config = dict(
    tie_embeddings=False,
    lr=0.00187,
    decay_fraction=0.859,
    train_tokens=539800000,
)
Below are experts of layer 2 (counted from 0) of a mixture-of-experts language model. Rows are named router (the router's row for the expert), down (a neuron's output weights, with its number) and show model dimensions 0-63. Each number is 128 + 24 x the weight over its row's rms, rounded and kept within 0 to 255. Numbers have three digits each.
Before each expert's rows: "comes before" lists some tokens at least twice as common just after its tokens as in all text. This comes from a sample of Wikipedia text that the model never trained on. Tokens count by the router's weight.

# expert 7
comes before: " ", " —", "born", " −", " +", " %"
router:129125147130124149102095161116102142108153117122109131081129120136092124134144133093142124110159118156138137118118127149154148131112120149164118129146109105096116158136121116099112116142094155
down0:128136131106119106096118143119125156128100131126105092144147167132124179111098104098161116121126132151142149104123157119114109117106148116128153155112126100168161141158132084115136099129111155
down1:140152132119163133140093129094144144139174187141124147135135121108166138105101115119134146117144128133101136158107137129149135114149140129151149116161149116171162140119135154118121107076147086
down2:114155138139145143124135152086122161128142143142151151119098130104150126114124102128114175159083140137136143156139132148164130154142162151128115130167146144119100114139128131130099130104128173
down3:114149160149143138131109122120117116123109132114140114111158134183078087119099153112125167126112159115120087118116122171116111129123142139141117165126139148127123139110141135124122113152143140
down4:088112117110083115089112158150122140114143117085086148129105137112109127078123138127163151193125136155158167109113099126160168160159136147113060110164130152103101131167151153112109146151151127
down5:108103145109169119116106143119146086088155139207094109106150164136145120162137154140085165109136145117124127177141117161141124117120146115081098146134122121119105114125113140142129129133133123
down6:099097094142143151105126156076146168155148135110152124139140138164125154134121165152159091113122121111158164135129109198135089149111121191124164110149124147124120104130115133112146090173115181
down7:133121143114157092107147126104109120175180121107127157104095127147126114148120136158081172130118113070152154182101113129138139156132082132167165127122088128137146092138123079081064105131140103
down8:156093158149074134143124078152137181150136137097139147166122104101135125137143080120119102120166108132102087158116093121109147133120124135147191126139103081108126175149117115125118121148063105
down9:144125111141121127115136095161152128120129148120157140126085068157121135162150121118082135117140143100148083130111117107131134110093152100118126117084121150118086116144130089059142116094122129
down10:109101124114123099130159122107123167117083142100151126154135126124151156160096113138153094124126099107138157082115105101140097110136117132107132160145123134112116135140082117145121108114159167
down11:125145102122120121152133120115061147092122105141112152126130171127137132137131100164116124132129110146147143149160103113105128146131124129118110105122117102106159107125134135156152168151096129
down12:117105084110136143128122160086151071112134111094133129128124094109123139095130175112116148158091096151138126156115123172155124121093072154096131127096130108131082116123126110125116155110188166
down13:171112125144120086094104132117175137107091134099080065095126125180106120110090130119109106101169109096153154136163141152140086164126139131100117153105129106117159137159116095142156131104078132
down14:131141115132122095147113127160098112103106141143149105114131147146089161143167140122100091141139101151110149111149132191125172069171134170189155170099131160141118142132129133154124117113126088
down15:153152170123148116117141053150079161134130086112143130139153123131138181127120113132158135126117135102157120101126096140096096152126116150165124056124147127113114109131124105085115080142123105
down16:154145133107118142119137120114147159116101118123101120148156149129069139109119122165100099151137061165110128104118132114090151101119120135148156135088109108098138146125137074147117133132152187
down17:162144090102115163142150115114164105105163141128136096132101129131159177116149142085080079111160070087115131085146114096143122095087105121112123112097126133176143148083124145135155121156128169
down18:124137125102128107117157143143120129148110120126153119171148172139103134113118090087114096119133105115147126159143149070136140112079118105133072111171120135181140183107094103162126168166125133
down19:111091120123111121082107148138114118133090105131103126086106171133146115104151118146116108121120119115081147091127096144120155091128155135146140090128134106162147164106124144139145122118139135
down20:105125071103098128127112083112111110145105161096139120120136126120127120117142166105115066141134106149128176123123112079123087126123169097158148152126093118130160110138142139114134112147151141
down21:170155116139158103107156153181121169138160140126095162102115163116151135137107124113128145085163134109135116148136154098097109144133137152094117130171133111122146071147103153137101145092113134
down22:106144128137180168150169121153098103154127087119121123088134125152112131140172132143062144106136117086142154092138159123138116133108134093149102111114194156112138101138136140136152111144083104
down23:180074122116137115116108137142117143118157145138081132096141110137138158101113147121139134164118160141091173069166136101148150105108150107118126092087187136133114118154155079124122160154144102
down24:118133096172128149128187129122108165139166146113143138126128147124085143105112120132065132146072143193129088141100127124131136160113092148146124096116110108129148161136085094130130094132101134
down25:148120119088163112099080100106147152134127121123118145160141139126107109117096115155114132137099126140095124118128114115119125098120159157133157095150138123121143152115122121156101102097150081
down26:166126108110118201132116141107122131115136156097144139149144116111101120133137192131164123124104143160128095096104141105148149171159087108132076121114058105079168120151112119095180153141167124
down27:126122176114157133158113130128127088106103142156138109170128128136120097145127142115135129178102115101095102095153133145143121150101175095068115143093154094130152131156116180117129113163151081
down28:146111086111176080086134129114133123114176159141191133111151123141132136128118161137153116090150132096107118129119126103125118128161133127147171164146181106133143190120145147122109128150142123
down29:161166080098136146132213150076127106118156082114117123118129121130106157132161130129159143104093103102162140139144089082114116120147122102137150120152122130137166092149126138128105112197126147
down30:106072158118122104132107107124106127116068125151118183134118099146143124074144120162134140096139139126158122091103098167112119093106104114150105122137153128129110156141143146148129135122137144
down31:147114132156158124168166113136147137140131120118136132183106120131104134171089114108142126125126116154124112117118144106134165120151115125142138162137124101104124098143101136150102088116126151
down32:179110137127109111132140150123137134132109090104131126134177147141135152151156156118160152130129109156143166112127159151097118141142105156096149140184124098139116124129135113103120159133173105
down33:108147160109177153103089165123133143109093151125165137083118136124133134140134142112186148105083110140141139114128115126142169129083145140140131128150122125171108146126134129130126127133163146
down34:072152164132096123110121131131133105102124108142090141162144136146107133114137119166122137131155088128088117132178125109117117098067123108147103108070093154116121126108116130160158118120135112
down35:152145168118141144117108122107100116096115149087105139117138106140152131172110152140180138140122137163105151089137124142141142145135144130072097113159129162134136133135108120134136153176132120
down36:132135140127092138155114139091135151125097099143117141133124042103142105111107143090089159156128130126140173148181096133136120126100142130131156105108143124165114126091126084153149105114124140
down37:136127126148101094086101156119124109115126155096107127151163111107073150143163164172178122157074089131107121076176113128144161170129138165143136141098133136094170126120135161139158087131089119
down38:121146132138145136158130133099131126164126171122135160131105122173107140126148158141147128143121080138102088153097147151104165130120143178142106140165113104174135185131148161152143160164122108
down39:123114132170145157095138143111103132113125129111142112120116126135139134135082113099117120130170170157112128174094115119145099146137123160134078138153133137120156168082136090102154100129097104
down40:121144129154105153143100183150105154106156137110145074115150118127164139153154147126139156088136085080107103096119145099162156144143128125119137137148128128103152107112152095104076085132158144
down41:122175172141156129112087181092133158162142125113149127085132097128134097146152144146126103162147119128156151083136135143136130128136130123128131149140129093101159129119157103138115139162126089
down42:114105128102131158136148116128125114112136092148113109118135135104072120163142121121151120128133154114083152144099151139184148111137134121129107101128118071168121112116144122134134092160119092
down43:163187097166138086105135111140103134099100133134125156148150116122141148115139143110163109123109137122153129139143142133180103138104161119119109112136167154117116101160135113147111138110121125
down44:163121134125133155121150148133106115136113143105138071167111163129150128113150140147121170127122097114159143087077137121106106109114080130160092111156116110129130131126139152147076154152115126
down45:078123145125130118173141085145169130141132129171187187143114120099154149130157098129109132162132161067108116148165122119141156151149082110138143141128099121132172155112120142109137125161128110
down46:131121150101120117087129121123125133139163133166126118142153143108108117129083147134159153144099085142093136139124114175097103125141123128103131175117137115107111077135126141179141139177125107
down47:148155091143156118112127130134123141100137109136138124115126129121137129122132141103080106139084100148111142131143105084116144118086134172154163140102108136071134107166124114130138139130113149
down48:106068128145115142139117115137119116113101146145103113145098116111120155105142142150115137092090100132090107144145188139133127145124099111121088105112131113123087102103181102151144116140151094
down49:112158154142112157162139126132141114131163126117153122120159170075152104138125130126108127142170122162175167103109120108119123107100141097140140126132141128121159121097127135087122097126100152
down50:141098140135101136085099107106105097100094106101117074148129122128172095125103123120152128148129092145102130124094116126154142097147204123099109133168169160125153104152155134153122171159148162
down51:102145108103148106112110127117146102141157168138105210149111093130128140082144155129134157136096140135141124142127204137134150191081102099094150109135081128136127102114130091140124109122109127
down52:125120094134131148135137129144128088133172132116142095121105140101101120117127142127112122079154176130116153138142124140139164069128156130147119131151133157123126089124110121135128135146141080
down53:110126078140138132081113143126118147184145149096154111137159123154139115117135149088174088088110111134152136098129134128116116163131127116096122146081100152117129104104097106136131113155109117
down54:108120155168132142158106103114172113131118171063106132183105157157135173141121148158152105135178129152126134108120122142166077126122116148100130150155116086115121164135153122174124140132139127
down55:140136111149173132126128127111171130112126125106118095120120122143156132106083126196152103130166116119124083078137160112098123115119157132169100136117137119139177124075119124142090074105142159
down56:072111143122098139128113158129158130118137123124131150133082106132131118077115125164123112149123116118171127132127141165106104128135158151173140169127134084107140115044125136123145134108093129
down57:106134141120109139130142127115151144162115139168118134130134134123121121074155153110101146133116134118073137144082095119179127112099123129151111138143118128113103135112152140128102122096097167
down58:131099116128106150111101128129133157125132151170121145090118151129138123132145099125141113111102128129134172160140134104131146092115128103106142124166155135156154186137136127100137104140125164
down59:106131111158108154140110116132132100131153124124140153131120124125121134134115108165096098111155128108152121154120148196132130087128088172113111121148157144129125146133088051156136083151137131
down60:112142116125082149127126123145096159163101157135136128094145165157121094106160154124111131136120148128117138134075175132117115114119151132095106145130133134106098083146145140129150116155127039
down61:137167071089128106140122152106143131082127115146139135127099098150119149142120094113152128164143129159110116129133126084115113105116079116168166162120113115159190131141108141129148135156127139
down62:116159135143098113176147145119102115145092107155128144158124123152109105093151104103138093149106148114145130108133130173109107108122127135147099126132175153126123137107155135112133151106136111
down63:150120139119135115152107116087146152131159157093139141101102139123133106113124114120103137134124125132150066144105144143145161121097124117113154057137149124126106145109108140144116092124113119
down64:129148164116209088116146174067132160146133116115158094102124176097156120130118087124130109149119111137113145140120153132121157151137090106160110175172093141143126108109150140107161097115111115
down65:115174120092127145164110115142165098128110146164119128112142106108126141123115128134069123126120059131173131100123128121146131125133131138110096135099108113164122132112138097138105123147145183
down66:099171140090123165163128113131130147118141159121113131093098103107146133096186111116120145166158166129122137112105154143140100120112105159168096087123133142099104081125118148123145123128126158
down67:130100111136162139088138124134139187119120117133123166122135146144123095175144156129110118126112104115135150123112181123132117098106135119169127123111109146116123083181102111130121160116148140
down68:129122129141143169151143116131101148119134123131082144120103126148090126148097093134102103149103115127183098138108152133124103172136135135092167164122095132142130143079131102136129131113127080
down69:165123127136145153140124089094153179063141173109150136143140106116116126109156160166099081146129123105132090119081119110128094108125118122112072135127131096117124157104085097141121142122142142
down70:102160174124150133169142112162083142135127118112139109141120163110113172134137126136157155129125143086140132100112118169156114136108112166163152148136111123146129142124133100149076143066124108
down71:143127108124161149160062136082093106130110106125130126148095129112121099134125107143149087072145132148132108109129134168145116150135163109093070134098102164104155161115113151117154078147148126
down72:073157163129156140135092111109106122125179090145152135127168153130147130117092133152155100120115083131078108144120124094096107066118115095147060146143105137155102060091137145134128104133102101
down73:105169122113132126125109115133118123113096154122121105123138103101136091098182120113124128098122126136180149142146149162115121068129143100093190124115110149125152148080085141162137142140122131
down74:099119128148121107134138118136161158156123070121113159131145111153139154139076090142141151111109085139157154096118106163123103110150122138082130085166087157134135160124109095104101154113085108
down75:116158133110122160162158140135121135085072135135129152155158139149156142106150139114088098133109123121125086077133178118130119139081121139144060072144120089127065126132116104096148129133129073
down76:114113110146170114115122139165108102140169119106175123121155097117138156138129195087130142098166118100152114102152107104114122112120096114151105098147077146128107151146130132179096127107116100
down77:141077083139123140159123128138188105178138181160108131142128102128138094137126137116163106185158100146137138183125123092127115137097131144121122121127137121119169140045165116155110150120108105
down78:160119131133132106144118126110141157150121104127147085167119164159120135156150132125162173147114119090132144144120126134130077149134133114177115165145135112116151110109117095118085136139106132
down79:133148100118159160132195112142149138143175145096151157124145147118136133112136084101144141094162083133098100113084107133169152107125151151118132124135115144113181095080115114141124131142091109
down80:119106146137147128116165119132151130150094101087105110132127109109148168084147119140123141125136101123089105111124150094159137144142132164142122129151086101112110104158145157129155186106136133
down81:112123143110127145097094130131172177096096096189110155085112094144142103132125107123107115125169101146157176089110140125147107100141179165180132160120129108098138104147119077122106142142152087
down82:108115089151156139105120139112104089151091159157120140123126146186182153131114138161116109128087146122154133139094109143101128116121148186131126112121142135155139070136091102103119136138195117
down83:154124081107130182140135133091138058112099135160124100116164118103132139090123118143122180115125147151147123114103142130171156094121128124134148152099144121084109131122159152172094128137091155
down84:109121142152151139175073130126124132097120099126140107107163091093123156113099164108153105179132095157149125134171152146103137095114133151166140148160087137125156137142171107084159083143093101
down85:112140161115099102098114144123133097118072130147068125148139134205157131130120117157130117123125118158137109096128102094137131130133119145126126113095113102108086120130120089080111164130112143
down86:131133148059173180134165155070114114119129161114108122156106142134087115107157110117116145137150137148137116116140135137148116162145135120107096128094125164143111156134114145137099147153138155
down87:114103139179127134152104087058111126141113130163130143127140075143126149098132172139142126124140129184196131109136157160124134143118112101111081158136119121127108113136135122102129109116096145
down88:108155112145125096125143109138155112155094104110117139103135142141112122150085115143146090136110128192087147104171107140118117119147177127158120094116129130117102099115098098115151140114140101
down89:106118132143101130093166103156121106172129141134098144111130093121146150126110164154131094143087136097099139131144159136145141134138115112136175139159156097127186139112156122112173138132131073
down90:119108117084127143124121106136136125107132119101146097170126142167102128128142113122112134190153088046151136123121135166168124126120162162138155132106176090114139133121125115122150130095124135
down91:097126082130101092130092170095117109096126166136071154131179114119139094127106126129136108155121131139136153123127130072129184132165103117117133117166132118110139125161108103089110102147121117
down92:169162094106095121157140095132133135114102104108091100103144121130100152125142136104112134167155092099138126123126118095098135136142117152155161166113157121148138144140136162127111111148140120
down93:100128152095173109112120172089117100108122140134104124098150123124113145151117133064170189109114113124146103143103142125134186129135123153144096124127100127122126111145156136130155110127097150
down94:117136122123084115151123135103124140129102140070133130131119101135084126137134115125114085088127109125134093118140138170103115139169113106122164124129129132142127171121128099098105132111117128
down95:102135106170082115074131128161123146128111092094123109105124121143155083085130086119107149135087141150142116147170108136148139153127096127104074149130127143124074123149171138115115111155147083
down96:148135090149139114118094148127160134147161153146088136155118128176120155116096140119164166117134118128193150149102138127146110156148124092116120093180122128143131177149145116123149136129150141
down97:105133140145144122159138135122131136114155133100159088115111173124168110121129107122107128160119166103104110122123168106115166101151105143144124121159139154139149112066124122108121128116114107
down98:082100080108150135133134149126102151104091142141099149088091116119095131137129127116132126130115130132113115129168115161103098104135096103169125107126138093142157170105080133131133141126121062
down99:109145164147171118104106133108069121125109126161166131142111152140152085142117111105139144125133101142144168135141085145121114200102100126117104139136165131135137118153133131133122097131156093
down100:112188124110103133129152166128170134110133101155104146114150149121122116146108113126122177099150141122104121128095092131101129134173116131109139097124145133132115118132132101111140147165162160
down101:108142081108127141154115101124102124152109107124139098088059115117099084114142097138067142106116113110147121125159149121146086141148164094191172158176145123124123130112149161145105151112115138
down102:118121112111110111106122107091101132142166118114126078146126139122145135120107125167163120134131118128111128142145152128156137117117189112152139152130154126136175096094071118132138120133141095
down103:130087117090092131071127141131122129098141127156138100145160083124173158143103099099122115108137152110119147115127197140126125106124122141149149079123107141132140086163156106138150124113132086
down104:150098130137135081123137117151142129130108178129131069120125083105132128156130120133116072129110118139132119065099155135166141136155125161112121183125150095109109129115155165101102110176093157
down105:097139133144131121101163114128094137114142156087167146139145093056099118108133128074110135160093137194160097166114123145133129118152088148110130095096146077108152125080125111143110129171146119
down106:139169123146150136149125111152113113106087120148111116139132124145094105090108117095124141143149136092136104135153083155137131162145122139135117178130103072123196122164145122092120120165118128
down107:138108142125103112121159143135111117101126141119153148161159104090098145111120151139095120097077136116109096117127116148113103102091135132160123153146148100153144139129088127132141124177103104
down108:143139118073159141119132103107134155095125137087099086090133158118100148148112102155090090140156117119121164126151164134168105152128099124119083117144132166172163123154128117115173145130124145
down109:176136126099106115115180090145106126115138099166150110146111124118175159151112110137088111126145140103148159162168118156132148132086083155097106096134147124138078099132134117106161149139112145
down110:125150150157162112123141152137103096074154118114111108099113145105094099131135126102115148145105147139132127114116139138128130128129167134121142191128148142172130115090177177115121173063141143
down111:153129192107112102133118141142104110141140110073119087145132127127156159122144180150163162148121139171150119092160114109076156130143166121148130150092145092130115103143134166147136112131133181
down112:087113116108108117084127142159126182135139160130177132107117142158151142124123140085092125103172131106150107074124132135172151151127169139156116114111133123122078122198129130086108143117095124
down113:141144105132104127129134150125106120130207105121114164160133120099123081147156113145051130132093132147108134147130116136135102156113160082123071140105110137111103073111149136110104126112112128
down114:172107124101130146127114095161073127164109091105120131102130097158134127147155194114146125112138130132119148159118131179116172119166142190157105090125143116136120096129091101154079175118160131
down115:111131140122106080112101163124129167157143118106103088114129163135178118159111090122098123124154138085162215139159134099115127166133135142169115106123117170129107151146145134128078167128116130
down116:094128109124135133126135099153140144111116123125140080125111116110142113122153136159120107138143167131078158114125142139128115109145089175134120122101128093110130118124135101156109133119102108
down117:135116119161143116123113145133170053090108141105142081145104127117107055111098139114126132140104151126105117117104086158137128088106180137099133139111097148142124145128139163167122094177142149
down118:122121115109093125157123116131102128156120121146125117125095146134133096161140109132084118120122115186119153137122124095098135106175141157122130178123116152106163112119089146139136145121137146
down119:136115102122166129080127152131157091081085139154102094155145119131109138151174154112136142138105104149110122118158138140113163178098155142133152109111130107162110147148106117114126153168137128
down120:106150110131119090077146182091139101154181164093100122127104157130117135118119089127135106113162130123149126090110144118133125124102135113139171155165146124098133129131130124152158129107117102
down121:117123123122165114146111137110165151120056131069154116101122173108126119151118157118193137131094120127166097139142149147088127130178080139105137146083097152198096091146105119073131110124134108
down122:147156127098108103171115183108155092038124110100191128143128118109149117170099156155090143153124071119113108121117141138148135128118096134151096142153134116123144111138149161107131134132106149
down123:108154142139142158103164067134153111093091125117139131135145135148128120139150100127082139135115130165115069173144144133129111117124097151097133122144127126182118085127128127084148120154115126
down124:122105093131140131113151124134106146127124109100108185125157093126168178104119139117141121132128139114128081135114140100136148149141120139134115104131118129087125126122116124114082140093158149
down125:142093114196120142131145067118116147184122149089112125115166128166094108099117146089141105095171135105119106141174104122146103080133127170128150144117145094121108095096133125103167161126100115
down126:162141107163138148128102111097128099157102159150107148142151091170140114139113152084111134105118167126138099104141103151103138146156101109137109153142151151126050122084121145092164143097159092
down127:201148135150162134116126114111144128092131104155104095112155145102140109142141134108156111158161133112109116123099135176099090131129124109032093132170125125144098121086150115106133138110138128
down128:115150106158124131155100079112079109110052140193148120139173142151130153151186124134097146127140150125129165158127136113144137167081095129148144118150087114122128143119155113131134120119131106
down129:158119176124121122149117120154129114091098093122148160115063099095129147072090162147149142130127126143151134123155122176138166087131118140124147131114133102122159130125115146145118123150134146
down130:156122143173117107105103119117126143159135133128103120094111099122111133138114141103133110125168139147147130095100104121152097116113172175124125153134112150083119118182188118130119121110131156
down131:135070058139104112196116160119140145117191099144134138093114144136127153099143126108157138133107090159124122080128138119141109098113126162113143161111118103125159122123101147128088187167158119
down132:107107097111116126130128130143098096109099133139118115100061113130132139098138112091154171167110136117097097138159133086128163087152140116129150119114137098147109159134135123144109155126122143
down133:107143125176135131116135100115136143160114131194116118103114089151144151173141141156120077148128149159139123060098166122141054162114131145122167118114139109138139072171128164141129081144121109
down134:113106140137110158122111123093101175173135114129109116118140122154128151162135098147139122108118138109121155110131120097112110109138131100169103120135139168129155171159138107096132136114103129
down135:129145096135126123167148095136124124108133113120145116078125081112133125127174129096139145139160119116184166134095139135122156164100142132148127128130120160174146153166146134106165155071129150
down136:056119068161091123112157159144104080122134142157124104066134135119075095140126126109116154119166105114161098147126117121099095111119100155159135130131158129120093119103144126115088112094163147
down137:135175146124175142089125135125158122127127155172136178149133102154116147142125143126128097138144134153079127090170096111178151122117121138171130134099143085150129152150098132142080124156152169
down138:110142147119168185148114125118118112117148144113131161121094115130158145142122162144172157153133108184123118103134142108095121132135138121111105147134116114077173152148121165104119134125193141
down139:108100175103134120076098142117105121144110150107117082128103122157089156108103162108130110152115152122162135118147178132126124142112130126118126079113144118134127112126134158157120110131164137
down140:140106128189127127120081113100101114122118112141177109161142106137148145126106163159113099127169137112177164120161097115141091127104118178141133129149164132087067136116137098139139097115184126
down141:147101091134134141166117125117132151120128162130149116146136136126119114131150130156124116107110093102126167131133143140100164104100114155118081113109189112187109143091081138111181131123089153
down142:134115094157142098149140111116114143152116131142147091148146133124126118096126164123080083126122100090116159138089169149130143150124100155095132151172137152127108117094146155135133127165138114
down143:092163141129195063126152116140123132109160110126119124158134136140120144179143162126141170163121135095098128131134106156140151140162141161126092128119118107102117103085117125123143123105111173
down144:123118119109150092160135122139147134120155136083118158151163136129067176096105142135159176128134137126139127111143113132109133134128090167118102096134082143154155117115114126129122118129122127
down145:124162146137137120082116135130101112163171146140102147153108121154108125144085149125138122115098148138129132162130145183116106087098130130125131125101121136128121093135143131157104145101123163
down146:103108141142144109114105144097139151131119098199122146124129128136135129148076150109118109128148154140072126117110135146120102088131182145111087151123164083128094123110122127162122107106089133
down147:120143065085108127100134113112133104170151104097139134078127128082138121110117108137137120132116125134106147125099103126110107109144077136134116209102144156087114116068139163131135118153134130
down148:122121144179130132167158169167133091094174171153100131140154117167142148161092162113137076139114147150130159145105119120106115111082163083186129082130091090116136089124142116136174155130139127
down149:126119144138104086190112149130105135114133137144152127142120151137169134133097149162141096143173158129113084162144113132116110179145150152128116140138115120096129157127133096120128143132139129
down150:098093118127140137130118157110130091156080117101123119136083099130079099116115101127082131156141120161159100130179112082149124129134097077148153104133097098162184090135123166143118119149159119
down151:119154111085123108170122139165142135109120140101138119116133133161127117130128094115141142099148099148132144080161156113106159129139113136101117122103111141133126125136120108146110141135152179
down152:139095101137093127126140068124121130129124118133117172126129117118107082108130130145113128101129102112128161132156123136114147120148109164185161112118121125169110122159124093096167121125076147
down153:122145124185145115137111096142139115115138097141078177118142109147148151082126100139117165089125157134117132138111131108096163134087118147151119127086099164125093115141136127121121092117075103
down154:129126122096103121126130145097144132127103159128207107135138133157112125121107114126143155139145127155160103089090159149134108158132131090146100135118176132127116134116142129124139122132130158
down155:124147139142154119145174092148120170168132137115121112108152136115086181107136146129099148119136106143094152139139136138116148132123147137144101105125113141156122148161109148138119111171114136
down156:131113115108096102165158092134113145156160119102183139096111133118098136149123103105118084110111105104106143084122129102107159145160121138162135136164128168138105123124134124104136144127110155
down157:102110132109162141088126169071161157150140151121129123120135096097138116069121107110138137116140143133121146128116156109149137131143102092148106142095119131128131108114126155101115097135146115
down158:101141152098138153105116086108129123136133118105142098122142159126127111100118126173142159121163134120127130146120158138158161120062119227106113102104167106097109109151109084135125142154109110
down159:102123078093121109157124123154129126128136136121131158136155103191121092114096168109101097092132110153126110129136122121133135138128138142147188145082118131112169159122104108116162129122148054